Experts of a small language model.
Experts: 80 experts in each of 16 layers, a softmax router.
Training: a variant of SOAP for the experts, 411M tokens.
Below are experts of layer 8 (counted from 0) of a mixture-of-experts language model. Rows are named up (a neuron's input weights, with its number), down (a neuron's output weights, with its number) and show model dimensions 0-159. Each number is 500 + 50 x the weight over its row's rms, rounded and kept within 0 to 999. Numbers have three digits each.
Before each expert's rows: "comes after" lists some tokens at least twice as common just before its tokens as in all text; "comes before" lists some tokens at least twice as common just after its tokens as in all text. This comes from a sample of Wikipedia text that the model never trained on. Tokens count by the router's weight.

# expert 58
comes after: " in", " to", ",", "ed", " g", "or"
comes before: " the", " a", " to", "ly", " of", " his"
up0:387562520489437511531472492479491476442500541421547442473481481486498488458461534529469488480477530547426543460482505502524503524596532434548405516537571503505428390516456392539597602444469473458597454548497532511503506488518548540542527463540505436470506527417476555473568531545496592543541579374359471569490558503568504516504585524504522543444500506551445469456463495497489619516534568546476512531490546494517478425476479521463570422436497518432470501602495493664449558471545535
down0:487481547493465430521529550526555530572495517466447467450529493490583535633532399439518396541394466535434475523516505595524515589483533575493513557518512540513507603401497583522439527439491450512495637471518527446477532476481503549469498520425587522476500460518517514540628423485517483518498478537488478512481494550509491363403521535492370506527574534475526483532558478510539471452467439533449557467490555466535416584548504465486532561578550455425497461477524517427535383453512488
up1:546453487566503469507492578493415476389513463561455481563516566549594464498511508516518529406431505543563517478546517451520504556501505491494503435477507456552514491409505483600492599502497469514393463405456474465532546456600479480530508484498477483544588555569487415482505426438501478477489475413460537517385535562460473470572487532470449525458440548480433632477583579535522419406519428543448519489485519498448441523520593549434486547526603484576420484527453470455499551488470611
down1:538478451546544495507507578503522407564493596574489518539491462580493492484487461434517523564569445521478443457430495549499524537468407638493505432469516492526480478481544521464486529510519466518473517488551456631488518442442595554420606352470499513588481416575522589508545467482432530510520499573460472422527550474567512621492475551554560529458512413460558506528483476521551536482422525508572531505521540498408519477538482532458538477509513547532589423555549452531384457578458494

# expert 39
comes after: " |", ",", " 19", ".", "20", " October"
comes before: "|", ",", "\n", "-", "The", "–20"
up1:488478417517517487409481547477447569491509574373531487473542446528486506486433438491553503492497493491415568536495421575544527568508498532500511501431514455593509575559538397503546628415450510407538491506539547458425450430479500485462500507500507580521503592456516498481528489467439510614467492481529525471487487454593397405522630457489442485505508477537505515512437545531479413613544475389488547478515537513608513593550478473496518545499479490522442485525569543525545456486578594
down1:517540555550425469486523456564374487453470576389501524529492451494469521515473549402538475524513533428509565542468459460473505550394552570469494506487472472404500483494550520494545435601533551491465458538400486429466517456557468471517430573552552496514540435433527382396508512496517517447509494522495463544513545532539496530403472503578523525431355595454441564454567560481518500529462432490508484508429451651512534508572476476454487461475442490512568500484481506472429555445451410
up2:541432424410425502515553547590502448488516515671473470500509555544521508465498463552474502492566539510450518530534554460513532457546526493412483473505557488568548441477496571497555494462478575530487505495535544384575476593474499476461499507547491468510500491461448552509567538556349490466476537490500472542453487542544500528492465458615471510580588488478575588530492548431547505429404534573461453594432489479399433455516577513466535425631497431463521500484445489552522492545538575
down2:407527469555538499620424562472500511524541597545468463456497495400510579490528429589522537437466441408485403422496457546474534440501522567566527548505489464413496534522389466445532494571483488581497501543459453495477408471508529487437595493436459413500523499415510446413522494524540478515469529491491643452567527443492543523465441458507522442582507535577441589478557579524451499533482505492484576521579511403484499408497533505563511408502451565533478511510547435531511456489523457

# expert 64
comes after: "s", ")", ".", "\"", "}", "a"
comes before: "\n", " The", " In", "-", " He", " It"
up0:486482469529452419568405468470493464493531533574597446593485606560495469467517465475560494376444553426573500541486557400497475449518482448478464506524488535468487510398452509597510573515485375454573537479531445510597566502533506474417472435557526489443542452522538522506472464509467553545477539502419513542379488524523502500483544462495463548607380571469437588451467470491500578564429599500567472539490518556488504461436479573469551555490515502553530461410523553501536528503480533
down0:449579460519512555517366493488507490421443483452479513471469416432466440455584497382544457576503531434543407488541551338489533441499463497420452566499441542487435504511582500514489536517438527528485520525543492490463520487564565531442459599529573465510541564580527478505531406490502416494504527454437442538447459543527536473523468439521513578543577447559485536517475552604494502592455563555505481560501497496520443440406445438450467491543426526561492547500459499456532594531486591
up1:517486524559479589583484472590550570433558521467447452455505511456490390553533475500554503510492573505490375426434466528510518550485484448534465461508520439560534500537468513456450445451538513454506487519585513481465506545478392532505533523444471571502466400490402404441570443426500382467431539573454510478516461527589498542537441460450481492425499538460534475453464537534409495551538579604487578441481594485532493481510546531576495416487454558529450564513437397446499475423561504
down1:543620552478522537492552478521590521635514531530520485478531482527524419539489470489407498439481405536500546472508436517471515526548490525539401430499551533494499595604598546536490504467549520556509589475465578554468507456463509478539580416483467548485531478545493500519483470472517522569542528492585527444532497458588504344457395499438420551506539535510573510537574482528504488575521455427530502394416475530403489374481412513433483480528572506545521479500542505540459482556450474

# expert 3
comes after: ",", ".", " and", " that", "ed", "ing"
comes before: " ", " was", " is", " he", " re", " had"
up3:461524437402374612503498500447483443454483570474496614462518548457509449543492508520442560502470472572486552494585420437492515541554504483436568541475558391542506503461458605524523470578532443480508499438538467581458560455555464374562565469413433530460509594520482520471485478464394481540477441546534542503483494564526594507508580499552457561447557479549485461467506530482628602489474573430447433457495468553486458522447518516531541532549504527545537557545499538515504583501469493
down3:655477472531510553479476555481545471461447469533474479498562568529365482515504511400472518489497399553531669500502555573480433575464440523477499564470469454488489533509525454467511469567506544488521432459470534442487502437499467494475500428480458520531453490460522463477536452400453477556542550496497567463567411476470527543543530490505457588529500504503560458492405389530545566521526534480507501542507505557439494514481418426421547402568533550554549502513508426570470517458554671
up4:410567555468444569500534470425633430480495536483517611460621502553475487563548562509465470574422531457531441475428610442532507488468569527471507473509532470465515586578522606502551453474509485531519592564420483469512525483536481520539514473553489498458439457509581467395496548464444499582508551443626422513500492549518556489490488540524499478481569535475570449502445470541504476594468451512539455485503499485527451508555474548507433595425568490443465596601541431567467516483473524
down4:437479448576524493526484516579494526492454434496431507508441491519565535422500464475549496546486505591396523492435523364410501468499460538563471498506499484536612521401468536554555460571445462489476516485588400507541506526464505535565448488445435444584519525518513419559549465415584452495337522495475572457345509501427426405515499522450464511471524473548462499519552534545532504453458622451520536494506453465536480533555498525491517437519493452463521460441462601448510488502510448

# expert 78
comes after: "S", ".", "°", "ur", " 19", "′"
comes before: " |", ")", ",", ".", "′", "″"
up0:453469554483509506520447409438488566468516535501516454447454568496393505494502475626485482455498481463466512532542514428560484543427512558444443585639540597561457499471496568564467435552518552614484548484429519420527549480479515538447511478436580595566507613522536485449484557445470596533475556432506516619585529590514488604511531476484523524411454494549488472487471542448499516506477497418552464460424496490461408531515520537537476500478540450490497542472397495549524478587545501
down0:508531477498481477603540461597499494568509512405439603530436398566419483448510532533497546451469525437494551472563491559447445578483596519592459483501457487646566460454436601494535480527553408595499493559459531489458473505572460426400535499514548525457523559445525533508582515513445543469518606487554431532465456431516499495488466565400555426514487459536540548390465525526488558472448465528484506464525416489427548469570519549534480481539423457469485453492454474517450557484475486
up1:490491482529499485473561517508512595427569496461463394533496527450458587572526423539438528503507502569467445467507526563532608474428589445431458545485539383534499441458436514515518466511489451446427466524479503424486540503527479633575499538515536472523511597491531405555569549550547528538495517565417571519502583510500561503625537491554489452465579399396486576421519516508456583423571454460559448504468498520447539543498515524503575421463516546495485532519484471522511538474475398
down1:451504426501471502514484597423401480559524528580505504505490525514543436494507505541386474607538526542450488539521479490540579434436480499519573489435486470540441487516500536548505442464442467424489535503485441549441524447372508450458434417561456448424513508427474554484438553496539482495495465545556464508435560579535500489696484504456483428537590504437486599564515512390503489454495500554498596505528490539558521461496484499527497479530517603554453452588462570510459569421454512

# expert 21
comes after: ".", "er", "or", "ar", "See", "ur"
comes before: "==", "\n", ":", " ==", "al", " was"
up0:425564493479551455525361575577483519532441513491502500442583449550493480558500408487443574499522528458547558492525489404567532494480533576563575547444452418570509531447458517466532503600599483514540524561483520506529396561493545530424412514502478534543441621462499502522514513470544518491499505496480546513516429506451461561483445549499458468526471531426500497388528464483607507432491465438521410575421525561518465549428502460366488445562495500433577478509484486431602487504540517
down0:490502508456568564535600462467537608612522541627509456575452539412505460462456541471485486524561513473507497491510578528426490454554492491483516541625472448449506556433484400469449513519463481520557473457516457563532497537532469486546535549563436571497417441520489517568484452406491414570534460568427486549461449507471443468566532536509366547508542461513537551585476512469445535553551504482488423596466444588527577517456589510498484444484507503521500443595559521481425568439477524
up1:479583469562469470580486540504504496421501479512447510545490479476563552511497469609488574456508433480552481594539533497468549430454509522447519542445560409528540626548649513549544494504576451461485479461529480568530513591479588529545395558486501540459484534555552511473436521532512440526526504417468533531487387535446439502464515541499522594505459402533493570516619602493499501530515551511524469604492476489558509569521585538585548514552464516545506429475477440474491499607531419
down1:542535504515419507494411557473479520493462478600482477458516457451493493581573535518460520496513460520496473553570520437541552447523321559476488556521434493536514548472481471505600468494487448427483502521585477563542537461463469473499498564523477490422499478464488445536545584451439424425437417509551509403491526561518459534574653538499515418580518525549454595547414531497557466571513540456511472491527448618476447533556466522427434503510565514460421518526579516385500557496507510

# expert 49
comes after: "\n", " |", ".", ")", "|", "---|---|---|---|"
comes before: "|", "-", "\n", "==", "The", "==="
up1:540499516541544539491538577478472538503468494517546540505469473526515470486373461592511507364479493614478363498503480472543490414539447539444466426560512527504456458547516510513483451490520492466508568483545442512454522409535514383422563537606482504538592499423447558498530475521442501609486529533432564521505459411492543477513475496505515558401449528478526447527589630527426574516451510507374578539473534497460472521531483574483578500496438521440518494518513512497538415486403560
down1:604473402504433468560569515510440431602537560502481571525524466477557430539489475621420476507487458479346494442450521532512532479550527513506526447584432562499512469460465511461487563467487555414518560533488501546571459479454544468403453528516487542556556490565488636531519447455415446472553514506523424558509536508505463481567501533441557410486494503497573461578536514536480493513599381439468493443524421498513477489531493555562523425437497487475485467568414430487434499574532481
up2:494531515438517538510387573495504501466473494503510563556428456549427461533558528569548420543487494475547476514513444449565503554451442391506577485514403357430493520495599533490572599399453578473495542488524612444485494558466501497494595456559503528507582447508505471458443450510489505557474541444526509480534449469477408463483576450452510418570443559575475541514473565537496483568501494501522590457419506495513525631528466533461435457490449463517420558495491463494618497540509490
down2:323490447442527500502489570492526557547507405530532495501557566452469521527566375536448522575542426602549536531447522426515583530490439442463443516587486483581502470538556454518509462497465537466465472509487438633553408519510511509558530545427524482508454581496491526579500550464509490498511471506506474555536549462573547554463504540516628437437516514522526361539511495542451502421503444416427457527512483522493516546472511491534507557437441443500502518365501500571567519495540538

# expert 29
comes after: "\n", " to", " and", " Pla", "our", "re"
comes before: "s", " of", ":", "old", " Co", " P"
up1:461497513454429485385476477519537499525513462502563567491568472561420484445428536574389510489561427493483476595518615431530435392479550481613554446423560493514509625524417508511467475533399540457465494416565568459463546519510486461408473484462443447452519441444487434426571441509602440537507529440482446575472450537558584462521490444520517533476538513509525414500558475495502516473470600460508493530472479499526481493468420513437528445584515480425498413473472502531515435484503524
down1:501408504523444447504466542495506536588640516598514569495529433530468487513477480428479500518459485453464476449458471521375496504504471551461557517518568499496378506480450380506483479426491496552506597478523502635541565551565448503586512575504497510476482556468524435541518508441459530513538622392438422500411521405520501472509444544599480543462447438447468497510548414423439489461463479556427504470535472546497534524477570528533564561480452487491482496482590562490541456483452420
up2:469415616571467547508508457618553526616523487477567438503554588556486508452538516481445481553430497490607464479595410518476482501463559544495571486540456493456452475577483578504494483453585589543523494494469403570532509501517494501466500429514545416522529521591446495497535501437554571527513447377546408541459539427479563469505506617421507518544455419500459483397517519461460482500572502471469460470457544535441560510467487498563552461465498395531469454459507554474466449456431491
down2:525445471450489515576602589517403423561471539443453513494463517504560598512474549403457529450552521475502532524479477453457511482554444504458490478537523598582537484454582541497486475498485453433461607563435475453509453483422471445512504465479474483519430428432608461460550457534540410559500569500544486459533547502522449415418423474469571539506566434457562518569491488555475658447512518513516482466500487513490578566443552549547412469467523543450450483524522388540485451521571433

# expert 27
comes after: " of", " to", " with", " had", " has", " is"
comes before: " ", "ly", " re", " f", " c", " p"
up2:470510397408452472537484488386516556559475579501514457558543507498418522528484446487492570463445457467497483459439531592569530429417556560574464448545472491513484512520496515547485550577545443603510467477420495543567597448592542396424561556503469461441495504431491482400520528578422546554557532492431556479505568463431484586529501505476569526423472507536539508470486495486467541590537537482509523516438458470474494528463510432494524604439487493449590448540496515531646464560522461
down2:369552452425507496487487528416515599543600477490497557415527402499507569458493560436507501565510535499429418584432485603472433472514512540528466504541554540515398507490444539597482534519456462452501485474381522514415414487475471445620551500433509477485600499447503485449468516476526524472517512496476521481482520553613442473555513553440460568441484558476452573556499474490404397522499522466486480502482485459541470506509522540546570491530519574483480496599476533540548442520401394
up3:408576501490511512507500536573505503473479418507482462439350590448527533472540540531466566431455537537483495494413410515500415530419546443538469525464412512401562558511452462420506480559577495478493483569556473439444496440624585573520469547512546497494470535455402445467567535531498529546526448545474532569455511493397518526559527473466505456525561470531548501500585439502485537513509487497513416454523557588487445524521586565509561496514482457497431594567540420565430495499596467
down3:418434481582503528627471461525474470552446535492503495503424460519459460660435464434535513448471515549478456527514460479488457479507581575486529489469463438550510516472503547475523492488473508431376412533496464504553511506478583563556457440624564483572435560403584446449487524524463516536492529465572398507501470476466501433494528589598517528532544472471500540568499526403566495507573482481513569525534498629536562469479443483400478498621500486467440552538470508515483519476534575

# expert 16
comes after: "\n", "'", " in", " on", " of", " for"
comes before: " ", " first", " S", " P", " T", " 19"
up2:499441526485459515565519525577543414498493523509517443522475451498539486438537459547564482481500553457498526564509519574476513457606549458505461488450410443504567482507535415677516478484451409562485509642499446494581475427560515475532492483439441485420558479528578489554457447476415407546493489400421521536531528493494512441504596512466470496480469484514415474502563464528555430566446453564513505528480464506537616496619515497526570475525487430412584489505457550578572520493462499
down2:464456452569385503496611515562516473495437510502512488516500507550516531528478573359494533475459602533485433600394438470495456541548536400493485568471489558517577467470493488531481578478439519519504530547538420485499424490477508478530503581448594520518553556438502541442566577521487559479460629524521511559433572462539525488535372476495477442528477507437459494420472509535481566477424585441467532484488529432518482544517503517548535512554551440424513469532533406485495361445445530
up3:564563531565409468573512437546594544495495455495532512497461464567445493505451457483510527534485521492385436563470460331530502372566588581462548465421420463526413522473523419453476440494445515480535499589472577448511534546454482438483592443574445496474440464492460496485461550519435605520511502506511380426533570463547602459452510589454493503518481541523532480529526497410460526444493544482489494537539501545582494527489445470497519541529489495388585526535474492498463513525446519
down3:396480419418609549451452557440461496441472494528500470490437452538425574496497460529454429508436515643480651463522606507461542531414544494505561452508528459514603508533463569606527471434414441478432479512497533477552446507530500502581493482464506517503554481511522535516574495437573519536457573576458453507531510500441461491547514453581457481461513432535463484464471503500553423486417494475507444487490457421604477509529546533504471569577516546559489486503487583634527479457547476

# expert 48
comes after: "\n", ".", " =", "==", "===", " =="
comes before: "\n", "==", "The", "-", "|", "==="
up1:504550486431474472482487523556444432423467483499574474547578468588412485562447428570435497537490588432525408527510632483505498454598483500519505538496518513555502508459454565459511467511550490400557444526611479462471369427468503416492496477514514467528559526524536495465454444521528461512467546368513465463504445547503540461477498483568536516530426515516486378554518467534461531379480514466481470477430453541384531567538413458475502392484423494490460558509447495546577442459491480
down1:565557499511479572590506515522475491506412524530440513451603537471501446519475475577432436541519577580511572426471412532539582573373504464405551431464611461502559531486596461479513431564549516539450518567440442462464558491499486476567477501523492593535448561490459520475538552498428484560518519534484565518473527377472580475464522420527445431464526480377425530579466480515474475456472510449510529495483498484541471525516457554498478560600481506417483492565555450547496470462477395
up2:505481479467559477496540498485526530520517535530596427522477508572472545494505406546542499403498478541465581485530555506514401457497532554617550519459456501567512496538393667528466576485514510481508468563534466513399469447557407440523436409446491517447463538461529516515483553459455374442508497444519454490472581503556418500428608503563508376573488490484552454453459554504501580469512470460489437486471542435562442563539467493452481489411506505479455480496523460595479489393487467
down2:476528526528404570539482513494444516461389429461450471421483500384509521463503588494518558592457475497498378513496517472617539531479447483450523512528537488441449497550600386532486501472530540482547561436470478533549472541428550455552493457409439472543504440510488590503486426485548532540505517557377485496601428512494503429494485501482526515548540513396456457462497456486471382591466503579501560471451446538486523454495569471504439545545435552497485554513469499483557658514531480

# expert 43
comes after: " ", ")", " 0", " 1", " 2", "2"
comes before: "\n", " ", " 0", " 1", " 2", " 3"
up1:436473580551510414463482438445440408521480494447576521551570506524454436444475512495551434590446472455603494508530573525521556541484450506494599545384571547565514442555537568496444442466552532528514563428469483438504572574529462561548495404449502516501437483537455498503647502449400427502509541519475528536516474484567491502543594547498520499540538517497486490512444525589541505476421462472410481498509554500532567456545457505504500532489485545507397412502461567549408381549522483
down1:414436524546542428522463501435436471491599465415522565368501466405464518434494540487433490561561568477491488517414514459506451483503582612474501509572481518547504495508486530512467623531533525415527534583556484486576456369497435488484410498504471520568527426468447461532501518551443490552496463616466534497490539625549465478593544471485405502534468500527449460549477531439482471468576463507475593504577517517478485518543479563466485495462547593526505515581459495447432459491536420
up2:551484527449491587511523540477395543505481470464399516513463454485520512419443463462422518438490483542580579541535528475525502472473416485480579452476430538483524469441534460438580511582484481505518522435484515496601576519430405490543383457567518505548473598474429439438613576557502612498537435454516508433501464531560638579480586518451408480493410535590542539445523464455437489534514537535512550495570530518561534504460582560525528542522527463524532474530533448494541474523465533
down2:410484490464494544452460537499578533449495540604540558459489512522434480523467497467566581565486498494420416445505523523487511489551482527436505583414508489525523541502380519527476540502488529577481582520410454450438438489523513546533527482495518549521487504478628557475533460509523511509505628448400490602541484576500525416517437541587521497508517418472371551487470556522463580456506441421426451544509516578552539526505427492457436516433490458491447473503389421476574477411438453

# expert 14
comes after: " |", ",", " 19", ".", " (", ":"
comes before: " |", ".", ")", ",", "–", "–1"
up1:434525458457504512525533495485501509482410478499455517474478499499638549373499456548489508406493468471529534462496498462582498520415469396521547495523517569535522497512482468418423536539437430471538522473563460466442574470469569506479448454466558516564567527524475469445512488539543542599414470511517582441586510496460493571527401437429506430615479448516447532417551419452592469419592586484554471538473525459466552484551528520525543430411468491537568554475468445456594439537476529
down1:415485508496452469491595450593466513534507553515523470611427538538574496479460451527519487495475493511490470469543456358510559448482542513490570479553559490476433554548454456418513503532568444593426444540543424607578479501409504551510530445451552479526494419499450631525447433512541513494492487540386478448506514472484435490531476616464535567445466544533541610524518465402474487532544526434520492482418445509433450461453497549528520464437609551551537495536463458462504538451427520
up2:527451565542500620470509591517527430517566468511503498504513631485547507562538473505543455462475556507505521492396518528563522443593497368516397424460485540486547486565459515576457577572455504444508433420505545504469537449568515469529508398455461520481436535535598497485453538515400478483542559373546494575477405473537510549473490540384580513469499468506553570547471484508562535536476464499440533465575504556524529511523431506552506499391522528473537534595486508532550533421551489
down2:495483535554501569472436563532583444469519588486539552514451575475506454587409586559538489520392511440435471527459507486549493542574488439416505468439482534462418501511414476416506567535479551458470497482532512584421548492488458549523513482475610496466457478472407430459430519401564438487571471486614512482439457497518394448437491475611461444569468553522488485467401509545560510609507562550550522558449450464493529441470486478539491518498511572492517417493552526485552578443481483

# expert 59
comes after: " |", " the", "n", "ed", "ing", " was"
comes before: " |", "s", " of", " \"", "1", " was"
up2:499458436465516503543335586414456505489503512494501526586514518507642490444448445460506479401545449509542562597483496492494512514561535480541522539460439531554673597491518453520547452509506577496482456493516374591536465468550475428444472497509442456469562473497519523463479519505511515508498422506533550585418484562444468478507499497429509446468491528444453487593425498457501483524521551540548533575493559553493439498560530455454492463438456518483462418565533529598437390467496458
down2:541439538465445468492502479525496521535504589533498511500486545526549468514489396503521537560520458522468480491512495542553562430425536473511472533460576501488528472458473448570462535566614510542450409535513588428503428567505527476512545590522535444366520453566498485490418522583482490415522473484445537563520559501445411427418546513587530490433483475499515564531438488481560379428350467502424570472535503495487516413495537495511560506556663505485527490524538591593539492482505492
up3:488467479505470558473499488436506481449474534493413479529492513490555467546452540475530416544527529593452453488420582521611491478589406527509458458546519500477457463433536549471570519513589508436484542531424448468458473564475555482544476504443503535588434475416471463475494570464472427512635550487452572533541558597441433525461562453501591578481496517466471563494527528486459526511492555486540594404511526524564555584525575503516446422468473608524452575392528576422545539435476500
down3:522547581552511490499438447524484481399404405490551551438538544496560552490553524475532464515464509491489476463523473492504448529446535443570466489476470521440523540461474419509587450488454567451442487419496474530478443420486525481447458416501584444522492490482490476502475546582442405484580501528554543539488434566453458457498518449534551514548472534469567541496510473409641572561373493477466520523548413510464515494471421440452412549586465603544450419431522607497551603456516499

# expert 72
comes after: " 19", " ", " |", "|", " the", " ("
comes before: " |", ".", ",", "th", "–", ")"
up0:429534537529530518546422457478621542451438470520595581569528505476513479455443541534484516410574435568559465455586411573516490511501409615585550499551417496540525414570514426564449429516521497543509529537463382519429506490559435481533527587398475512516408475450455498463504532582450443502489523518488607440507531500459537516521437497459577565482443436556430502482465491511513492549592494469515511531513474481440529507407448479433534502534569495407490557473482525451575486497491491
down0:550447566442473461515627581561473498572526542418553438509477483517471523485619474555428444480485531486558555550381445556573523528424550511490476461447527421426620513444517469471476433497511547543495512503550465451452525466495446488514453461562532613593534512523515474493517467600426520436469500459454491455525495433459463497491456466510520571445522434520620399494513461516489567533559514517601519472529529574441541583464460485388420478514559461479526468523478551524497384497477484
up1:456525601455526504519543582508476529553438543467477503485543463500596531384539501575461532445511459498464567585495617533454529486563606537434487463483594499491460489480535475528557469488483561413479482476520547483476506533555419491409510486486418457518480508510609549476531537613581507520559457536447474565567498570489506518428572458463520587524466495534485530418412531556504491556529626464521512557499520548467430583434541502530474494481492498418407534456530520535550410522634460
down1:437430395480514523507501503492465487592677536450595459500504494494526508542524501541491544535556419600524493498557467500541472572585539473468571483465452499447546504567489583432481497571508442462424490441416431572561511554490535515536541469470569434524538473582464496526530539570378461516491486500485526459440465602477423607498499435451492549473484421512498512560385572542489535444497480501495518556540445459488496463514461466615458482448465514518487525518470579427477485616545555